{
  "d_expert": 128,
  "router_score": "sigmoid",
  "normalize_top_k": false,
  "balance_loss": 0.00876,
  "lr_router": 0.00222,
  "vocab_size": 8192,
  "norm": "rmsnorm",
  "optimizer": "ademamix",
  "learning_rate": 0.000531,
  "beta1": 0.9,
  "batch_tokens": [65536, 131072, 262144],
  "max_seq_len": 256
}
Below are experts of layer 3 (counted from 0) of a mixture-of-experts language model. Rows are named router (the router's row for the expert), up (a neuron's input weights, with its number) and show model dimensions 168-223. Each number is 128 + 24 x the weight over its row's rms, rounded and kept within 0 to 255.
After each expert's rows: "comes after" lists some tokens at least twice as common just before its tokens as in all text. This comes from a sample of Wikipedia text that the model never trained on. Tokens count by the router's weight.

# expert 10
router [118 123 101 152 120 114 129 143 126 137 157 104 130  95 101 141 106 178 167 132 119  97 127 123 116 120  96 113 173 185 106 146 124 131 141 159 135 140 124 123 109 126 135 107 150 100 121  79 154 155 115 133 126 149 148  59]
up0 [152 136 148 137 124 101 121 112 129 105 106 134 150 154 104 109 136 129 109  89 147 143 184 125  93 105 115 141 136 174  95 131 143 122 149 100 136 126 137 133 134 138 162 152 140 121 100 106 160  93  81 126 103 150 148 167]
up1 [125 118  97 151 144 139 150 165 149 122 112 125 115 121 113 130 109  98 166 146 123  82 110 153 117 126 139 117 119 167 143 182 123 155 108 139 150 146 146 157 125 148 154  94 113 111 150 113 105 116 122 161 143 151 150 104]
up2 [129 175 125 177 126 166 117 131  97 117 132 111 165 101 137 120 122 119 177 163 113 134 142  75 118 118 132  75 119 157 167 106 135 160 132 123 169  94 122 117  95  85 137 146 190 112 109 112 128 145 125 103 111 118 135 122]
up3 [119 137 116 131 166 144 122 125 104 134 137 103 144 147 124 147 123 128 122 153 146 129 118 137 112 129 155 126 127 178 107 170 157 136 161 147 173 102 134 150 126 126 132 108 104 133 102 140 149 109 157  99 122 138 176 124]
up4 [111 120 124 131 178 136 115 129 135 145 140 119 119 109 139 134 117 116 117 151 167 143 119 107 137 102 133 153 110 133 152 103 126 116 110 149 105  67 121 109 115 129 143 122  90 152 146 136 105 121 127 138 151 101 111 139]
up5 [125 145  51 118 139 127 110 154 128 127 145 122 144 139 160 133 169 143 190 128 132 137 140 100 143 132 151 119 157 141 140 144  95 131 170 125 116 125 115  82 141  94  69 148  93 145 116 154 109 113 166  85 110 143 142 146]
up6 [100  76 111 161 139 121 160 170 124 103 128 145 144 134 134 160 110 113  84 160 155 122 177 161 140 151 120 129 137 161 110 107 147 116 155 136 153 120  80 174 150 115 124 105 109 105 107 153 149 136 137 162  85 119 137 108]
up7 [125 116 135  85 176 139 131 119 147 132 124 130 139 106 180  89  97 169 105 111  94 122  96 141 116 154 103 140 146 132  72 126 103 153 149 100 163 106 149 150 142 139 142 104 122 169 132 130 126 133 162  97 149 127  78 108]
up8 [121 107 133  99 143 156 119 124 140 141 132 173  98 119 136 108 124 155 124 117 140 149 160  81 137 142 131 126  99 121 145 126 142 113 117 116  96 136 108 133 155 149 123 147 133 141 115 126 132  98 114 163 107 118 137 135]
up9 [129 162 190 142 136 128 133 110 136 104  71 131 129 119 128 187  91 107 167 103 169 103 120  83 125 138 139 131 129 160 106 114 132 140 119 135 150 138 161 123 164  94 122 158 140 149 146 113 161 129 139 122 128 153 147 108]
up10 [141 148 109 123 137 128 137 136 172 127 128 113 138 115 162 121 197 149 102 110 121 113 121 113  95 109 128 114 139 139  72 145  87 112 109 107 137 172 150 136  95 140 167 137 121 165 123 122 116 132  91 138 156 155 131 112]
up11 [121 129 133 202 136 156 138 132 113 132 129 127 109 119 119 128 107 121 126 116 140  99 120 142 100 152 119 117 107 131 108 142 110 106 120 145 112 133 133 184 140 107 112  88 175 151 120 124  96 148 107 111 115 113 136 140]
up12 [129 142 150 111 122 132 101 174 127 136  88 101 117 167 151  90  91 116 145 107  96 126 123 171 105 113 122 111 138 127  92 108 107 132 111 141 112 117 129 131  96 158 149 143 146 135 103 123 168 112 137 186 108 126 122 118]
up13 [111 161 164 103 117 119 165 107 129 114  94 115 184  88 133 105 149 175  83 164 133 125 110  85  97 133 136 130 157 180 119 175  81 127 137 131 116 102 119 118 126 161 155 129  83  81 126 132 180  85 161 113 178 141 145 116]
comes after: "-", " the", " a", " his", "'s", " and"

# expert 4
router [130 154 134 132 144 132 134 161 146 132 145 110 155 132 112  91 126 116 147  47 164 113 140 134 117 115 119 115 128 159 122 129 128 105 138  77 109  88 192 172 139 121 107 132 131 133 104 153 133 108 135 125 121 103 137 152]
up0 [111 131 136 154 146 108  93 127 128 114 132 133 154 130 185 180 137 123 140 128 155 137 131 141 101 114  93 112 142 175  84 138 201 141 115 103 102 131 134 146 130  95 104 161 130 127 133 147 165 126  96  91 120 136 139 131]
up1 [149 136  83 127 149 146 136 128 103 178 127  75 112  96 147 146  74 133 115 132 137 112 153  74 144 127 124 114 161 121 125  98 159 150 138 142  91 111 158 120 143 127 112 112 119 154  88  99 129 136 138 104 103 130 117 142]
up2 [106 140  84 128 112 152 128 145 109  78 139 109 110 147  92 141 144 162  95 133 129 136 122 157 118 110 136 146 136 122 151  89 119 118 140 146 125 128 122 110 151 117 126 151 129  85 141 147 110 156 150 120  74 147 104 105]
up3 [133  79 152 140  85 143 125 139 133 121 116 108 121 129 161 107 147 116 151 131 110  99 146 100 119 115 152 127 136 131 102 110 114 161  99  97 154 115 141 126 134 165 107  94 126 118 146  68 177 108  74  80 137 142 167 149]
up4 [135 134 149 132 128 157 143 109 121 136 136 123  66  93 157 129  96 112 130 128 124 131 139 109 173 165 170 104 119 141 156 108 109 135 108 133 170 123 160 138 152 136 109 148 169 162 126  94 126  98 131 125 163 104 143 131]
up5 [ 99 143  95 131 149 149 131 119  88 100 131 144 132 162 130 149 133 183 135 139 182 135 114 105 126 145 148 113 110 135 156 110 131 116 143 141  97 147 109 151 131  96 165 169 124 147 116 147 101 112 117 190  89 124  91 112]
up6 [158 140 130 124 123 151 129 174 140 121 138  98 113 105 116 149 112 135 123 111 110  87 147 113 158 150 159 121 187 133 142 120 146 134 133 194 151 126 105 122 130 116 153 141 109 121  71 135 118 170 104 146 129 111 116 146]
up7 [106 153 113 110 122 128 104 135 149 144 168  93  94 123  98 133 124 143 148 158 104 109 117  94 107 108 148 134 142 138 150 132 137 154 136 158 138 102 116 154 129 147 111 139 143 178 126 131 138 135 147 150 170 152 159  71]
up8 [137  92 147 125 107 180 174 164 151 153  95 117 104 126 106 173  96 130 134 130 132 120 114 152  90 148 108 177 179 144  79 144 143 152 151 142 131 161 147 159 142 136 156 147 126 117 116 140  95 118  97 137 127 169 113 159]
up9 [ 99 135 100  90 153  88 143 167 123 127 150 123 132 141  99 148 113 149  86 139 118 114  87 121 108  85 134 142 121 131 150 140  69 107 146 138 103 137 115 139  92 136 124 203  72 129 143 125 116 128 127 108 130 164 150 117]
up10 [132 107 111 124 128 143 179 130  98 141 127 144 144 106 122 142 180 133 158 126  98 167 128 155 179 127 112 144 130 160 121 143 116 116 146 189 181 100 107 100 172  88 113 143 132 106  82 105 103 117 139 104 159  92 143 131]
up11 [147 109 122 146 162 133 128 125 120 110 127 110  89 131 149 119  78 133 187 111 114  66 118  82  73 109 121 124 136 149 125 132 120 140 122  71 135 138 159 158 109 141 113 113 157 117 161 130 162 140  88 105 133 106 128 108]
up12 [158 130 117 161 100 131 107 151  90  80 100 136  94  89 109 117 129 132 132 127 116  79 145 138 110 143  96 129 123 159 135 108 127 187 152 152 120 104 139 106 106 141 117 136 150 134 117  94 112 145 120  97 115 108  79  88]
up13 [169  68 167 131 151  92 162 104 171 114 133 150 147 133 130 117 168 133 106 152 147 146 134 133 114 139 135 135 122 132 125 160 191 159 123 140 149 149 118 132 129 143 121  86 129 138 155 127 128  86 125 144 134  96 181 134]
comes after: " |", "–", " (", "|", ".", ","

# expert 12
router [ 92 151 121 152 163 122 131 147 125 105 118 113 153 131 129 149 144 142 122 137 124 122 182 104 122 131 112 176 132 152 139 118  92 136 159 110 108 105 151 139 148 102 124 203 106 101 147 132 123 109 140 142 144 117 103 110]
up0 [119 120 112 127 145 106 103 133  87  54 116 130 118 145 115 109  90 157 135 150 133  92 159 186 155 115  98 130  98 123 136 129 147 172 125 128 113 131 129 131 141 119 177 140 122 100 116 103 118 132 144 102 145 126 111 116]
up1 [123 155 101 119 121 146 157 171  94 147 110 127 155  98 142 132 115 172 148 145 190  96 101 169 106 134 176 140 116 116 152 161 121 154 110 186 142 103 131 143 107 168  68 124 152 135 131 106 110 130 133 118 138 109 160 121]
up2 [159 148 152 139 160 158 134 118 115  93 112 142 127 116  98 129  89 133 123 132 145 105 140 149 169 161 189 115 142 131 123  97 132 130 161 108 116 140 144 129 116 157 122 150 135 124 155 127 137 132  99 137 154 132 173 138]
up3 [161 128 136  98 131 129 154  91 115 121 126 129 125 154 138 120 112 130 148 128 101 121  94 139  96 103 102 108 169 145 112 157  73 153 127 109 149 139 127 167  88 113 139  98 114 112 147 122 160 108  88 112 121 118 170 112]
up4 [122 155 138 128 108 139 120 131 157 124 155 151 147  91 116 135 111 139 133 140 152 142 127 121  61 152  97 152 159 140 131 109 118 131 114 129 101 166 123 162 132 151 115 135  99 159 111 127 144 146  93 156 130 105 131 163]
up5 [118 150 175  86 163 108  93 126 171 106 133 103 193 126 131 141 122 132  91 124 133 129 137 130 170 149 137 112 205 170 125 117 120 159 122  90 148 107 163 112 131 106 123 125 152 113 131 113 163 116 100 104 118 144 114 129]
up6 [113  91 129 139  94 118 148 140 152 137 181 116 131  83 105 177 130 133 111  77 121 134 123  84 142 135 134 106 119 151 133 111 108 167 125 130 113 120 146 137 139 163  77 101 127 107 152 129 164 118 128 112 127 107 109 130]
up7 [138 146 114  87  74 121 144 135 125  97 126 119 155 112 116 128 144 134 127 118 142 190 157 120  93 163 107 106 168 138  98 147 131 121 124 103  92 159 122  86  95 126 154 157 156 136  68 146 143 175 127 152 111 129 146 133]
up8 [128 151 162  72 131 182 137 111 133 148 136 122  39 130 119 135  92 122 133 149 122  67 112 121 141 139 137 113 119 112 121 117 109 115 129 162 161  97 134 131 127 124 130 172 127 158 158 105 114 127 119 113 121 130 131 133]
up9 [117  98 115 147 140 125 107 119 127  96 156 134 134 168 120 158 152 130 123 150 162 116 122 107 124  96 147 121 150 121 151 142 178 113 100  75 141 112 144 105  88 123  95 118 129 103 133 142 112 171 148 131 180 166  83 139]
up10 [126 173 106  84 173 155 132 144 138 111 111 122  79 122 143 125 111 138 103 131  66  72 143 139  89 136 122 128 181 157 114 149 148 141 114  92 120 143 117  97 135 167 163 123 123  83 137 134 135 132  94  81 117 136 126 127]
up11 [118 160  85  69 129 146 121 145 157 100 143 118 157 116  90 115 113 115 115 126 169 109 127 169  89 193 152 117 176 173  76 138 106 146 145 116 126 109 124 132 148 145 161 112 121 154 110 129 121 139 129 122 111 149 115 142]
up12 [121 154 124 124 170 132 106 106 150 128 123 154 203 152 136 167 128 119 125 136 132 156 140 106 143 176 134 126  96 133 180 148 115 154 133 121 115 135 134 141  95 126 198 157 156 135 134 123 136  92 117 118 159 153 147 131]
up13 [110  86 114 116 108 149 165 139 133  98 108 119 148 138 136 177 154 158 134 140 124 113 109 103  97 135 101 118 169 154  93  72 144 136 113  99 112 110 138  96 139 123 126 173  93 152 109 120  98 120 150  80 110 116 110 122]
comes after: "–", " 1", ".", " 2", " 3", " 0"

# expert 15
router [154 169 153 143 135 146 136 138 121 108 153 107 126 136 103 148  92 121 138 122 133  72 114 145 135 101 168 169 145 155 130 121 142 144 137 141 160 143 149 148 157 127  95 179 124 165 137 132 131 129 156 159 137 142 122 100]
up0 [ 96 127 112 139 121 132 136  99 131 146 142  95 113 142  95 100 143 152 115 121 135 102 119 120 141 121 142  90 131 135 118  99 141 178 123 137  85  93  92 128 128 123 127 158 132 118 112 187 126 164 158 135 165  99 113 140]
up1 [101  93 138 122 126 164 163 134 102  91 153  81 112 136 133 126 147 161 152 109 150 143 138 182 134 171 143 116 107 150 109 129 114 140 155  72 134 107 145 149 145 101 117 124  86 114 143  96 123 186 109 165 112 153 130  99]
up2 [159  92  68 105 137 122 136 135 120 160  97  89 125  92 135 113 115 145 124 107 125 133  99 132 132 122 148 104 132 109 127 145 142 137 132 138 126 193 114 106 101  87 145 112 127 142 116  89 119 109 139 126 138 143  92 109]
up3 [145 110 135 102 127 148 108 144 152 122 146 117 128 133 128 107 153 141 129 154 105 168 101 173  86 118 111  93 150 136  87 131 137 160 141 117 147  74 125 141  92 133 110 147 137 120 132 103 171 155 115  98 111  90  83  77]
up4 [ 93 111 145 115 140 139 152 133 127 169 152 134 124 131 117 108 185 163 103 138 114 126 147 153 154 133 100 135  76 147 148  91 145 107 100 110 135 113 135  99 135 117 152  98 141 121 128 127 164 118 132  92 121 104 101  97]
up5 [132 153  99 135 128 112 162 143 155  96 148 133  89 113 139 129  77 144 128  79  96 162 107  94 191 134 153 115 150 130 107 131 143 140 146 136 134 181 125 125 135 142 107  97 119 118 111  79 115 143 153 119 106 137  99 142]
up6 [125 137 116  91 157 127 120 135 158 148 157 107 153 157 162 121 202 133 129 125 153 153 143 105  88  90  91 128 114 125 106 127 146 136 158 137 130 106 164  70 122 126 135 149  94 120 111  85 144 187 193 110 127 117 174 109]
up7 [106 112  97 123 106 100 111 117 127 108 115 129 169  57  97 174 101 122 133 136 129 105 119 130 143 125 136 138 135 140 101 111  98  95 151 145 125 134 143  93 104 133  94 187 100  86 123  78 124 106 173 137 146 139 138 158]
up8 [123 133 105 132 125 156 119 158 140 133 117 108 115 117 131 129 120 146 116  67 127 134 110 111 117  89 161 132 186 155 155 113 147 136 128 119 149 143 111 106 129 129 125 120 118 108 152 121 119 156  92 158 150  93 132 118]
up9 [ 94 154 120 145 120 145 112 130  81 141 115 131 146 109 138 127 139  91 118 177 146 136 103 107 194 134  83 144 134 140  99 145 116 136  98 134 135 120 117 109 146 134 124 106 122 133 114 107 117 120 139  90 121 102 148 140]
up10 [172 113 149 113 131 133 132 189  94 121 105 117 126 152  53 112 159 196 109 141  90 107  88 131  88 105 172 102 121 149 118 119 162 147 113 144 118 140  98 115  83 130 158 133 150 167 142 186 127 115  94 142 155 148 113 110]
up11 [ 99 124 139 131 100 162 111 160 162 140 153  72 171  92 105 150 111  92 138 100 134 100 132  76 132 104 136  99 148 133 102 109 118 144 188 123  96  95 164 135 114 137 133 122 139 103 110 113 123 132 188 117 134 131 161 127]
up12 [140 122 110 139 103 102 169 130 140 117 101 101 137 109 124 158 101 153 132 152 150 133  96 123 165 187 113 128 119 124 113 133 127 145 103 155 159  88 115 124 104 123 109 104 153 111 128 112 136 111 157 122 155 128 137 127]
up13 [ 91 144 140 165 176 169 173 142 121  95 150 143 137 117 140 114 179  88 148 147 150 134  92  84 131 120 154  82 143 114 130 128 141 118 140 124 146 112 133 131 141  99 131 139 124 150 121 112 128 122 158 139 124 151 137  72]
comes after: "\n", ".", ")", "==", "|", " ="

# expert 13
router [162 169 119 124 104 130  90 161  98 105 143 111 146 138  79 128 108 159 147 113 158 111 118 114 137 105 145 148 105 162 137 150 125 105  98 117 141 139 119 159 157  65 115 121 140  97 188  95 115 116 154 128 118 134 140  86]
up0 [176 150  94 118 142  93 142 158 126 114 152 106  93  93 127 138 120 125  98 147 152 107 132 144  68 127 171 100 145 121 117 121 104 124  92 139  77 113 123 195 120 149 125 179 123 157 151 125 107 172 125 132 152 102 182 106]
up1 [ 83 120 136  80 127 165 115 127 123 104 123  92  95 120 127 145 149 133 112 145 177 136 118  93 131  87 143 122 154 139 150 155 124 114 176 144 115 120 143 104 120 127 100 147 128 148 128 113 139 128 101 130 120 105 136 124]
up2 [158 140 140 105 131 116  88 110 138  79 161  97 189 111  55 158 118 159 143 157 158 115 131 153  94 138 157 122 119 170  98 102  87 141 135  97 114 124 133 116  93 120 107 124 169 131 117 141 183 130 141  87 131 143 117 157]
up3 [114 154 114  89 127 157 117 113  87 138 120 152 107 103 136 148 118 165 102 151  94 117 131 146  86 113 161 130 177 153 125 102 115 142  99 147  77 132 135 121  98 120 119 152 111 139 143 135  73  98 115 164 142 161 148 111]
up4 [108 140 108 117  92 128 155 124 114  74 127 141 179 113 102 128  87 170  97 163 183 135 125 133 100  85 141 135 113 127 115 111  82 138 147  89  91 105 126 103 128 135 114 134 128  86 116 143  78 107 138 142  98 131 108 133]
up5 [135 128 134 142 132 142 128 134  98 136 148  89 106  71  86 148 123 117 127 105  86 132 129 169  88  95 121 113  86 122 100 154  92 113 184 140 129 153 133 174 111 135  89 169 126 112 157  89 143 123 127 121 128 121 153  95]
up6 [154 125 180 116 131 145 122 112 154 123 110  79  97  88 160 138 144 183 177  71 109 137 105 196 127 109 100  98 178  98 115 167 145 146 164 152 133 145 112 155 110 138 128 127 134 137 134  76 140  97 111 141 114 108  82 143]
up7 [147 146  92 100 111 134 131 129 117 102 165 153  87 118 106 127 120 135  94 121 129  86 108  91 176 116 152 128 106 137  80 122 101 108 129 102 109 113  90 179 147 143 148 174 131 110 114 149 103 170 147 135 123 136 138 139]
up8 [162 147 117  99 111 134  85 130 110  92 148 137 123  66 137 126 145 161 117 162 131 157 110 110 101 140 152 150 139 140 121 172  87 112  92  98 114  76 167 184 139 169 128 151 143 110 150 109 152 110  84 133 154 110 129 168]
up9 [133  54 150 138 139 131 114 173 114  98 119  98 105  95 106 122 117 150 157 135 139 130 137 118 158 102 139 100 146 101 143 142 125 111 120 105  63 102 153 173 103 117 130 139 131 126 150  97  99 156 148 169 143 147 121 108]
up10 [ 99 106  62 129 141 122 125 158 116 130 143 116 126  97 125  99 114 163 113 133 119 102  96 114 129 120 138 161 122 129 151 136 129 127 124 132 155 123 109 160 151 128 106 136 128  85 158 135 103  92 117 107 113 136  98 124]
up11 [121 132 154  98 154 186 149 127 152 107 126  88 151 122 102 144 161 114 146  84 116 133 142  92 124 176 121 142 140 118  97 105  71 144  91  87 122 131 113 106 174 138 112 136 151 106  84  82 167 138  97 140 109 133 169 115]
up12 [195 138 146 120 130 116 131 138  84 132 128  81 165 145 112 108 143 197 129 129  70  95 121 166 116 104 149 109 132 148 111 156 131 162 143 133 100 132 128 176 102 140 116 131 109 106 135 171 110  77 124  99 151 125 114 135]
up13 [123 136 134 148 161 102 103 116 113 117 107 156 121 107 140 102 168 194 161 124 144  81 130 129 125 146 140 113 162 177 111  93 105 160  93 114 108 125 165 115 105 138 136  95 142  91 160 134 109 123 162 169 135 125 139 113]
comes after: "\n", " |", " ", ".", ")", " 0"

# expert 1
router [132 115 126 134 102 137 112 146 109  95 155 153 114 123 120 159 144 156 104 103 126  84 162  96 108 129 137 112 137 150 135 119  87 121 140 138 153 112 162 200 147 119 148 134 102 124 182  95 113 150  98 146 116 133 123 118]
up0 [115 127 105 135 155 144 130 168 137 106 179 134 143 136 150 151  91 137 163 131 135  91 123 151 147  88 123 177 137 141 184  86 153 157  85 121  91 123 165  93 139 151 146 142 153  85 140 193 137 114  92 107 142 123 154 165]
up1 [153 117 126  87 106 153  99 119 171 141 171 100 140 125 151 165  97 118 112 129 127 142 143 130 149 136 139 121 113 116 192  82 133 104 119  91 128 144 156 117 157 144 129 134  89 100 108 106 111 135 132  90  83 130 136 151]
up2 [128 135 122 155 157 112 173 117 166  80 129 121 143 153 122 176 165 140 149 136 151 185 144 152 122  99 126 143 175 111 130  87 110 140 112  74 147 103 128 136 130 126 171 130 110 113  95 116  91 120 176 109 141 121 145 147]
up3 [114 114 109 133 117 135  92 142 137 103 173 157 125 104 158 158 127 136 159 182 154 120 108  84 163 108 141 146 130 162 156 158 154 127 144 131 153 138 133 106 105  95 142 142 106 106 131 138 116 137 122 136 142 160 160 135]
up4 [129 104 134 132 128 170 127 132 117  85 124 145 132 144 107 110 100 149 129 134  88 109 158 123 142 136 149 129  97 110 146 117  90 117  95  94 113 144 163 115 125 120 139 125 165 115 109 110 134 109 174 118 117 147 162 151]
up5 [109 122 112 115 131 117 126 126 107 124 110 112  90 124  99 132 154 105 135  78 109 159 123 140 151 119 115 122 134 128 146 152 110 157 134 135 110 146 176 150 154 126  99 116 135 140 146  86 145 150 129 121 163 177 121 129]
up6 [127 138 146 106 138 104 142 130  90  94 143 146 146 142 132 118 194 115 140  73 149 130 144 118 112 124 131  97 127 130 148 123 110 150 156  84 168  96 149 116 114 143 137 206 109 121 119 119 137  96 129 115 106 149 146 122]
up7 [118 114 125 104 141 127 115 143 135  86 153 105  90 111 143 168 139 123 133 129 109  96 157 119  82 107 128 147 133 146 103 144 119 149  91  94 122  92 173 126 145 178 154 189 114 131 143 194 149 108 110 119 141 163 167 167]
up8 [131 112 143 133 106 136 144 130 116  87 130 133 127 112 109 133 167 139 131 137 151 188 128 134 107 185 158 104 114  89 125 112 138 128  98 142 196 139 160 135 139 115  69 145 150 117 125 114 126 154 116 118 141  74 115 117]
up9 [125 148 112 126 139 175  95  96 100 129 147 119  94 116 148 103 169 153 140 154 150 162  76 143 100 135  70 105 108  88 111 143 150 122  90 149 133 134  99 163 152 118 130 159 142 133 131  81 127 173 127 121 115 142 171 139]
up10 [116  96 153 131 118 118 122 126 164 115 133 125 131 119 118 139  70 135 142 132 146 135 164 177 125 163 124 144 100 161 119  71 141 131  87 139 147  82  91 169 117 119 148 147 153 109  99 109 127 114 102 105 179 113 136 103]
up11 [161 114 107 111 121 125  75 142 117  81 142 159 120 149  95 160  98 126 119 103 123  92 138 139  76 152 119 136 126 154 124 117 138 142  73 149  96 157  98 147 129 156 107 125 114 114  73 138 114 152 108 124  96 139 149 110]
up12 [116 130 128 115 123 124 134 133 132 153 140 115 105 135 139 127 124 119 120 153 148 140 100 150 162 172 133 160 136 117 144 121 106  93 147 111 153 156 164 119 125  93  63 154 101  95 113 132 135 140 145 145 107 152 155 137]
up13 [152 130 141  93 124 170 160 128 103 142 102 142 112 123 176 122 148 135  75 122 117 130 108 171 124 121 161 138 141 165 115 142 107 144  84 130 114 144 100 138 127 113 124  87 100 100 150 130 112 113 156 108 131 107 179 137]
comes after: " a", " the", " to", " and", " f", " m"

# expert 7
router [133 115 100 124 141 135 159 128 131 109 132  96 151 136 135 131 110 177 101 113 121 155 118 142 176 125 103 128 118 147 114 111 127 139 111 121 127 113 137 162  84 156 118 151  98 161 124 119 113 102 154 111 159 128 116 134]
up0 [165 124 117 113 141 197 116 103 124 139 121 104 161 164 123 133 100 157 168 151 134  99 146 143 106 145 145 165 120 192 106 137 143 156 145 116 105 114 171 117 164 163 154 147 103 134 145 167 123 141  94 122 138 116 143 134]
up1 [110 123  86 127 159 121 130 111 136 126 143  72 145 108 142 171 133 113 111 140 100 152 107  76 119 180 116 120 130 156 106 100 112 148  88  94 134  73 139 106 140 108 137 139 146 153 107 119 133 117  92 118 110 140 153  85]
up2 [136 118 128 120  64 156 160 151 154 133 131 155 109 136 102 129 117 140 149 150 178 134 107 147 152 172 158 106  77 112 105 133 118 102 120 103 131  70 157 139 130 134 114 114 137 112 178 152 116 143 145 116 104  75 136 151]
up3 [152 135 107 142 164 125 152 163 123  89 148  92 161  92 126  77 113  84  84 116 167  99 136 109  94 128 120 159 134 113 129 124 154 126 119  72 131 108 137 127 116 142 136 124 155 156 120 161 133 146 144 130  97 101 141  94]
up4 [127 130 116 105 134 194 141 133 127 114 115 123 142 107  68  88  96 205 103  91 175 114  94 121 120  93 146 115 157 140 117  80 133 109 110 142  89 112 150 166  87 150  82 185  94 110 147 128 122 124 124 122 123 131  98 135]
up5 [102 160 118  75 139 114 117 151 169 135 123 130 127 158 162 121 114 126 120 109 134 115 109 136  92 109 157  80 118 124 120 148 142 151 127 108  97 141 123 128 115 135 133 154 139 162 179 118 165 113 149 137  95  94 139 121]
up6 [170 159 150 137  84 119 125 149 127 135 108 127  95 151 135 162 150 130 124 117 147  83 152 133 136 176 142 128 109 137 140  92 124 134 159 125 107 140 125 121 111 175 106 125 188 159 120 160 126 127 135 150 127 146 157 113]
up7 [121 116 119 184 111 122 107 126 112  89 162 157 130 134 103 154 133 101 153 138 116 107 161 111 109 147 143 121 120 130 110 154 114 153 139 103 151 125 137 126 135 124 125 157  92 114 129 154 141 161 149 156 119 198 163 149]
up8 [125 165 122 128 141  90 115 146 118 136 132 129 145 155 130 125 164 171 104 173  91  92 126 168  79 111 149 140 117 149 184 144 129 140  87 102 131 142 148 124 137 154 138 165 117 164 169 155 119 111 141  98 145 112 143 105]
up9 [103 180 156 113 154 136  97 122 139 160  99 154 118 114 135 121 153 127 146 145 115 101  93 151 133  94 126 114 110 137 148 105 105 126 132 130 130  98 146 139 104 140  76 143 128 103 178 152 146 100 178 122 107 120 109 130]
up10 [153 128 104 125 128 122  94 137 171 121 143 102 134  62 126 123 122 119 145 133 116 119 172 124  91  95 131 122 164  89 157 110 125 109  91 111 115 111 142 127 139  87 148 142 116 143  92  96 122 113 174 127 157 141 165 121]
up11 [108 115 131 110 123 163  78 116 152  90 134 140 118 105 137 125 117 127 136 169  95 106 130 164 147 135 129 169 129 142 152 119  98 150 117 126 122 137 122 159 107 100 121 109 150 128 160 141 147 126 107 147 165 140 150 131]
up12 [136 138 124 103 159 139 124 141  99 121 118 107 125 137 145 114 148 143 162 138  93 121 118 150 133 107 133 141 126 161 183  84 132 132 120 118 112  95 133 113  83 144  73 144 138 130 138  82 115 156 154 132 115 138  90 137]
up13 [132 130 106  81 207 157 102 145 110 142  95 183  69 134 140 122 130 165 149 126 163 119 127 150 128  88 117 126  89 137 151 136  97  90 145 144 138 131 133 146  89 165  89 127 112 117 140 102 162 109 118  74  79 103 105 130]
comes after: ",", " the", "-", ":", " of", "|"

# expert 5
router [160 148 118 111 173 162 147 166 125 127 115 127 125 118 120 129 122 116 156 116 119 124 130 148 162 140 158 100 165 147 127  91 140 138 115 105  98 110 141 102 144 145 127 134 175 124 172 124 137 130 158 173 142 165 105 163]
up0 [148 126 111 131 150 143 133 145 114 108 135 148  79 138 113 127  85 162  98 187 162 111  83 145  90 142 148 125 148 137 124  83  92 134 122 164 156  67 148 124 159 137  76 130 129 107 111 125 137 178 115  95 109 108 129 151]
up1 [139 147  81 130 119 138  87 130 128 110 119 138 117 160 104 147 122 139  69 108 139 143 107 130 135 134 124 107 101 194 165 161 135 140 145 136 142 131 141 127 111 162 119  96 118  86 171 105 161 124  88 140 132 112 138 121]
up2 [115 118 141 133 135 167 155 124 132 182 154 114 110 132  72 155 152 114  84 183 131 109 119 152 148 100 124 111 135 116 113 135 114 115 107 128 107 100 126 154 123 127 139 172 127 138 142 167 133 120 138 151 146 130 115 147]
up3 [117  94 119  86  83 108 154 116 126 108 147 116 146 124 121 154  93 133 124  86  97 150 143 115 116 101 108 135 152 124 166  75 130 107 118 131 132  65 130 103 111  95 132 109  96 122 112 136  84 102 114 120 163 143 132 139]
up4 [142 172 138  92 146 168 154 179 101 105 125 150 146 128  50 173 132 134  71 142 114 122  97 155 113 174 140 141 132 133 122 117 132  96 149 116 104 122 127 126 122 113 132 159 130 145  70 142  94 142 140  78 150 135 111  91]
up5 [166 118 112 121 161 122 139 179 126 123  97 131 134 115 106 129 161 131 141 154 117  83 119 125 128 151 151 122  97 112 125  95 133 136 132 151  74 131 157 110 111 150 143 104 135 107  56 124 120 114 149 118 124  82 197 134]
up6 [112 128 164 102 160 145 114 159 132 132  95 123  72 121 156 144 150 123 114 187 115 137 130 130 141 154 113  84 129 110 126 120 121 122  86 152 135 108 109 125 121 102 110 135 143  98 106 121 140 159 165  98 104 155 140 130]
up7 [129  82 154 100 142 144 101 145 118 120  87 154 129 124  67 104 106 166 152 119 121 124 113 130 134  96 142 106 108 121  96 157 123 148  93 134 117  91 134  89  52 129 109 161 116  81 118 131 150 127 111 119 147 121 137 130]
up8 [149 113 112 106 139 135 145 154 142  98 111 146 163 142 107 126 123 132 136 170 134 121 140 134 161 130 111 126 124 136 102 104 159 176 147 156 110 132 137 119 182 117 100 107 115 113 111 140 120 153 180 159 116 125 145 124]
up9 [110 128  97 147 128 125 107 137 146 131 111 149 128 136 118 158 121 111 105 128 134 143 141 141 124 133 138 120 151 158 152 151 125  94 127 112 156 144 138 163 120 120 136 141 130 142 201 130 113 133 127 129 154 131  67 102]
up10 [121 144  97 127 158 129 125 107 113 105 133 150 110 121 132 200 110 107 108 120 107 143 151 132  97 128 114 142 107 168 140  95 123 121 125 129  84 133 129 134 127 176 111 138  94 111 135 112 129 152 113  73 116 121 135 133]
up11 [128 162  95  96 114 145 142 135 129 140 136 131 185 140  98 122 121 148  78 130 122 134 114  79  97 176 167 135 154 137 140 112 122 141 127 127 122  99 141  99 141 147 118 112 139 130 133 136 137 163 121 125  98  99 172 149]
up12 [126 138 132 135 103 117 159 141 122 164 116 140 147  89 147 131 102 169 166 159 147 109  82 109  90 107 111 102 134 129 172 125 135 120 100 135 144  53 109 150 123 142 144 117 109 105 161  76 113  91 117 107  96 131 158  67]
up13 [145 115 148  67 137  98 129 135  90 109 116 113 135 160 119 126 195 127 125 132 128 133 155 113 146 101 169 146 135 131  77 119 123  92 135 146 103  95 150 125 143 135 122 146 115  91 122 103 138  96 138 100 161 127 109 139]
comes after: " of", ".", " in", " for", " to", " with"